config.yaml
hidden_size: 96
router_score: "softmax"
routed_scale: 1.5
init_std_router: 0.0214
num_key_value_heads: 1
norm_place: "out"
rope_fraction: 1.0
init: "normal"
beta2: 0.98
schedule: "wsd"
train_tokens: 245100000
dataset: "wikipedia_en"
Below are experts of layer 4 (counted from 0) of a mixture-of-experts language model. Rows are named router (the router's row for the expert), gate (a neuron's input weights, with its number), up (a neuron's input weights, with its number) and show model dimensions 0-95. Each number is 500 + 40 x the weight over its row's rms, rounded and kept within 0 to 999. Numbers have three digits each.
After each expert's rows: a language model's description of what the expert responds to; "gets" lists some tokens that make up at least twice as much of what it gets as of all text. This comes from a sample of Wikipedia text that the model never trained on. Tokens count by the router's weight.

# expert 23
router:507486590543587467520494474515503486473478477445472486439440446486509552475498526533513539523463469524489522482548535497419578475482513516513531499537529444529537426513479455544563502511518455544484467412523465525543523495546505469578435600480479512532484447446531509415475442512514487444
gate2:447484459540486461483514485455511393436506518504570554452512489492576506517570498491482607498491408502530502525506482540517532561446477515518491514500522452474486465543519453465575485462547493537454471473565474475485526439498573467481433500528514497585513508470535519547560494463526457428
up2:439482502573478491485510490480499474462501492523524511477443464527574477505542487534513569528487424454547479493499469532518568594461471517527508535519565415408481457543537534487529469480536510586436480499547485480552502471489556431472485475474528540554512535473529503534598417465504500467
What it handles: Opening pieces of names and words, such as Il-, Fred-, El-, plus born in bios, table pipes and words like year, old, named.
gets: "an", " |", " B", "o", " named", "l"

# expert 63
router:522510526543549481523475406518478487482467465453471503481431470508490546440462546530487558506478461461548575543586576494460523528519508532541537577554546449526482493441504423545530472519511490529461522516546431564479510529578536466524465514456451551523495489483497486488506503434424482438
gate2:519574507528624458553495548500506488471463491496540533475486450552451558401427460487466506480469502569489469529471532474443581489549569502491491578541549512475516508505551494526434487488551497483546496442537491557512526483526531541516496504479439561523518469502472505472456489493452497406
up2:454494440547572529504514539457458526560456547555560504495550543569464492460458464455515457540514519498515512478451519557523473516492493549469446546517456545498464560557543481437438529446466556434498515550492508461444439504485496559454499442545449502481508551557486443518463470546509540433
What it handles: The prepositions in and on before dates or places, especially after released, died or based, as in released on March 3.
gets: " in", " on", " In", "In", " for", " On"

# expert 4
router:559536519521556496498493466499530484483506472458433488436438455506483473465454552493442529452445470516504521537519528465472556484530486527489542532531585420525543479457483431507511492569506450558473532485509442562503598499534511491572503576467477552550485472431483498459526496503423425469
gate8:543473516464481474481516494514480411547462543509486524524494413485506485529553507528489426452611504478490426479496492584505516470503509477489509420539478528500539529488457465489441535480508635556491548491509518473492493525469541469475506471475537492369515496525501528508417541506483551526
up8:499529494624503511557455489464531561406564482489485458443484502523496530424471517488537559499418491508517557487498541420476493550500519536522515535461537495511423492506507533544545460478475415469487500465499441512516537532533492550485502548502444514627505485462490494514559497459516457476
What it handles: Category nouns naming a work, field or label, such as manga, album, episode, name, Genus, often before a colon or "of".
gets: "==", " series", " album", " name", " song", " JPL"

# expert 5
router:568502533530498433523464433525524447424451495447401471494416414503450499453491484535459583515453477503524553506524543443444554507519517549527546542531566480523522493467453472518499478556508456537480516419570463516497510516497525484551450545475503540534509478497523585492516493468487472475
gate4:569533549449510513546506479522535518507536490509518463474457417511503545419451455478468477458527593445544553543529572547491517452532495489488565511508533448471475439463491484538479500511468495531507601528473459503525536548570441476553482478492499477513403477498432476472553453442494499454
up4:505458538534545534489467530452514560506465462448538466431489510524469531520533522565453497471448423524472487539576414530493433498539539440519515465528478485541547526531476491532529475455569571511514444517509492504541559524484565472468462554448467545495570484428581514540483532458439476496
What it handles: The article the/The, mostly after of, in, for or a sentence break, before nouns or ordinals such as first, same, city.
gets: " the", " The", "The", "the", " historic", " entire"

# expert 28
router:538525613536553425489504484465568475441503477461455521498497460506440523454439510480487534446426507480550516569567553470465522448556517489532520491569523456517526428454492440496515469510559465561473496484542473506515515559559514449556503512422505554524511480438550539479523474472498482487
gate1:505562553480487430524558461531511505535495480447524540467489540556558500503616481563436434565504493543500500463494498483525477538557489443504542514480534494472486436511464495478489446450489530477530488487512468494517492389508453436542452452486476522519609553502441526508560487460436507515
up1:458590536520477438515540512518479491589500500477531546502519559532594450516615474528489466564537534512475484475502475511526476531489468434478513500501514490465493418518474535450498483440483550470506494509489496477497456415471496413536457446498500513488613560507418477514532488457483513528
What it handles: Zero digits in football statistics tables, the word "art" and its fragments (state-of-the-art, farther), and short fragments inside names.
gets: "0", "t", "et", "est", "art", "ax"

# expert 27
router:523505559483532416543489487492549477458466458410448509466449491514492557436478514517437514451473463529511548532560503501470529465548537529560505560552578465501509459451482442574567460543534523542498548456567473539548566507528514485520497528426448531522484476443528535466517507477457455494
gate8:574537491496515492518535475545583514532454498521530467519498460469401533531522442461497524489487467546513562490524487517533456564511455465430506441514477522512483467507459563528575481531394529472549490524595501470588517508517460489515393489515484489474454516508535546477434486537486447530
up8:581497462512542532503538509508521532485462505519500486516520472489420502538523478463451509489505468542507552468504491562537495560520452479418498447540437516493488532519466531534515486515371536475507459536537452442556552535499480473465445502504503497515455528553503523417349514546525507558
What it handles: Inner digits of coordinates, years and large figures, like 47°10′, 2001, 5,990,741, plus line breaks and words like mission and However.
gets: "1", "2", "0", "3", "==", "4"

# expert 59
router:548495552493557493524534462479550440469461448416453488477463433509450541499455534533430511484451470455552548513583544505482515493558530499492567471548562424503547473464513501562537460534556530532472525464572518572518575518514550478518488511462460517564503464478526527477472502476475450450
gate1:477473474481516493552555505482500533586507564440476451512520553570497499546527443536521510566482457440507513447469486505529558529494493470512474441477521457541577549516529460532559512484507552442537468504557455472466544529544482517476479492413464438515487448468596514506594486580501497518
up1:482515566509476444531488469547532458421456441534507523461461428421498545448476550490507552403517512535504550522531525503447468491514510517502558579561518542478458398505477510500517493502492420501449515505443536486553415495493482472521482501550557549487564525524463494504441504433476508481
What it handles: Country and organization words after United or North, such as States, America, American, plus HBO, FIFA, and quotes.
gets: " States", " \"", " American", "8", " ", " America"

# expert 45
router:525436545469547482566478460497558452497517457489436469505455481479464548441471487537493508486487475488534506546537523461443570499539518524585560552534554463483533447473512435543516475492500508570528545446542428564561520547508483470507453522431412516531489467445545519460509469483458538441
gate2:497505557506547473489521474594566467479411500463502437459456493511439510494552526574505562511422451499508409519550501517443439506488498463549523551582491483479528441507483508526542528518482478469489544425521459527511502510516465516518441480445495594505445490504525501547509452404503496503
up2:532513543486489433537488474427529479456553458500448605507487445482523504458427512501466440497544509539532531496503533499495565485536555472501534447470499449539459509437524468508485476550513508571536451535518509546539560508532533463539500562522498412524502454454452543463520559555508459397
What it handles: The prepositions of and in linking places, parts and figures, as in Line 4 of the Santiago Metro, 21 km from Perth.
gets: " of", " in", " In", " km", " from", " −"

# expert 42
router:503489538523538453532496464513554444457459433449417504481445458445494546465476467588504548454493413493492512474520538456464594480577533494553492527547574471533518493448473445550510451524502487566493529467559432543485528488540553453543491561485510534541479483484527521457475476482520498457
gate0:553550505497490472501527474491561468517534478489410502426498472531482553513486470567487486514566543592572466512484527518465514524548515519483506478505535452542532505472459452524504453526403526473519539516424503460545508507455466450589379524528493564505526438523461500522520497533520444446
up0:511475498473545555463525493533528454545534441517453514411542489519519580535526444547454482487571557554565480469478490530498508558595546507464462489463549492522504471487447460502480503487411563538547488510426556468504508485495437450545451474543490520496540491534463467542489451578512451475
What it handles: The article the after became, become, at or of, as in "became the first", plus roles like former, deputy, acting.
gets: " the", "0", " as", " former", " became", "th"

# expert 31
router:494505568528498451522461466477547439519457469493459482476450476495485539422464550560455530508499480500559504515563539507491552515567521501496578533519515477520544424465485479519521470517487451526462526456528467526466540567558478440493449564444500651505506456448530516448539526460476474503
gate2:483555487480520504561457488596513572481522489484471576520413482479513534412537572440468509464497450530471452514559547518468478513482538561636523486513523517503514514488446498529487502480493529540469517441499475485502547484518582526539455549492479537510417500509450502566437490458503492494
up2:539447546471575464500513452450540467492431471440494429451458492495447551507480466564483524516455492475508570464534538488483519499556498460446553567537543479550458522465500445557549456526564475558524530531568458538553537562523484486537528517498474480503585480467493562440529483504451476463
What it handles: Word-final suffix pieces completing words, such as -ial, -ional, -ory, -ive, -ion, as in beneficial, introductory, sensitive.
gets: "ia", "ion", "9", "ate", "al", "ial"

# expert 57
router:550517520448526482516491459508530473457474481464445483515453438505482575476447523533464534487514452516534561515494505484436532486544541494515523536565567439547531490435508481593555439542502454544512543480550487557489577483517510507579489494477477517599515431449479542428523528523467479438
gate2:528494491535553478526515488523532500439416449483483555507453512472509482503528473400493527462576433590524513464501541411543523548497499475482511512575489591519461464479564534540518495497455422506531503506493425454486460525545511480570492473441519501522494501449427538506407500491497500483
up2:497516531544449470501477473443505504537532547500463452426534446526431530475424467615470479516421553430484489534533523545454508446511505577567506516479550459457459473539449477514470449470569570502476482450494513560526542547528486493478508550548442531509465455532556524523504537490475501494
What it handles: Capital letters starting acronyms and proper names of institutions, such as LCK, ICF, LC-36, Cal-iphate, Córdoba, Academy, Institute.
gets: " C", "C", " =", "=", " P", "E"

# expert 16
router:547490559501552462489494476479565426496510411478448479499455429486425559499441529567445552465469500513524527521534574504470511516507566509538514530513528454557543479485511492509594502577537482551546532478532483546496534516600550481512470541498460505546499445440462521464499520527493469443
gate0:500546497506534492445525526540444435530554461502478455495481522544469488493505408487587516511408522556490551555467487415470473406479479551478542496484497485504420518491543572536544486478550521528491557489455486528511562488512511523517381500465539519453479461427491477538498505496470509553
up0:512466515532495494496475439466519584497420525468507554508499466439553477496503550522437497469545509464466408411487537540485551567557556464518497513498517519467601511464444425531452497519494525478493436493557484485522448510487522503503594520559463484544533483559487553476489458461490490436
What it handles: Mostly apostrophes before possessive s ("company's", "General's"), also "Jr", "Mc", "who" and table pipes in lists and tables.
gets: "'", " New", "/", "_{", "’", " who"

# expert 43
router:497505563502572467512505431497512419496435481487502502486460473502449524460481545476464585467489384474494512558534548465447526493530568493501547496528524462571507481477472466548536454585483542483457532468531446485521551576566531451565472536461472550518504506448528515470537502466479443500
gate47:478495476508495491575524489457489541518520503493507521447484533506408532551520469486522419490509457576468539458470469487509524572542487571474512521487488546455504464500523529516500473534475452486572490540531398544495593441490520571481418453507535447503507508445478578411435523498478460498
up47:452469461501490535595536515432459531522552534506538557513517558514438494586566509456528463460515465551481443546477453468505452543541500532473451483447497575437481519532484545455444519491452452492540479580451403480471523469471530540501483470490508453472502543443444508461463542507515487524
What it handles: Adverbial particles and nouns in fixed phrases after verbs or prepositions, such as up, out, down, short, in light of.
gets: "ing", " out", " up", "In", "up", " down"

# expert 17
router:503481608502542452500486492524530491472472466464458510499452460451519531460472521585452495496456460477514494514542571499434532538550546465526581483578567395505563469487470430548529454532501491477515528486549429547514543559581541485536506532500472571493538477469519492482504482480519466505
gate1:542586433500539497480537504498490443508517533478508554508474499415416553550503442442418496437503418488470485535544491443496484514512447497590510510467486538501484488448439492556446502541480537487522478465481483493470571504509530501482521531495498444529550550526491492497504379547486550563
up1:520524488524574463456497515544482438507514559526551554510465536423456550520552489456496468445583496541496494557490481474509439500498498493580525500484472552472423529436406580533443516506506535474578475473489501460494504500488498520480518486505559464516543561541423480527482433502480571558
What it handles: Inner digits in large numbers and vote tables, such as 3,656; also place-name endings and nouns like Street, Hotel, -ham, -port.
gets: "8", "7", "5", "6", "4", "9"

# expert 52
router:556541567526555443510532456524504479474494441412474498489431487486491515466426520527456506507521473484523566513502552513417551489564591507516565517560535472518529467441476485541542463573501474516505536431570484524510553570527562452549504520440469515511475512475491519477492507513449425479
gate0:538487545499532468560549491530507514463485449412514490515477530477512475525507467538468536493559517495488596451514426514473622560513490462548514468535505503565471451575472439493496470533491470524425446472556442467439518510504581514459540555449460533547496475525459511514489517472443453517
up0:495470502489486495523553516532451558499488513433549536547540542494522450555521484490488457538559530493470564430467431574508552561530532494467459445490442545542449490578497472469475504483477502477408449476532497437442483518458544556439536470504488472513489529563458436557471529487437461547
What it handles: Citation closing brackets, the digit 1, and assorted words in war, military and award contexts such as War, Merit, Nominated, before.
gets: "1", " War", " by", "C", " India", " was"

# expert 26
router:526472560490564493561502469550505456487505496441441500440455466519473533416428549544467540452465504493558554519502533466461505469521556507556553538528508430508483505482494495540549399529534535504526539463529500522587559535553530458528443526441465513496443482415496537502545489510453479476
gate0:427533537468494514501545476548434429471499524437508482462526483508542479417480526545475423461537599443464533479500478550431466441475497439515505479458472546479523567526534517525518460473502553461511464594504608499485540557507518546453448478520489499495455533475467486504524466512458527547
up0:370474552490537483459474530443465469487454462539463503523506490498549523475555500435474462460515536502539453487502510546472486492498434505570478452465510532525545604477524529525467557410495542558546535546507600510442475570512573485491512463485470512480497511509447451491480511468529534537
What it handles: Word pieces inside names and words, such as Z-ur-ich, Ka-un-as, resear-ched, plus prefixes pre, trans, inter and coordinate or score digits.
gets: "2", "uc", "ac", "ur", "oc", "iz"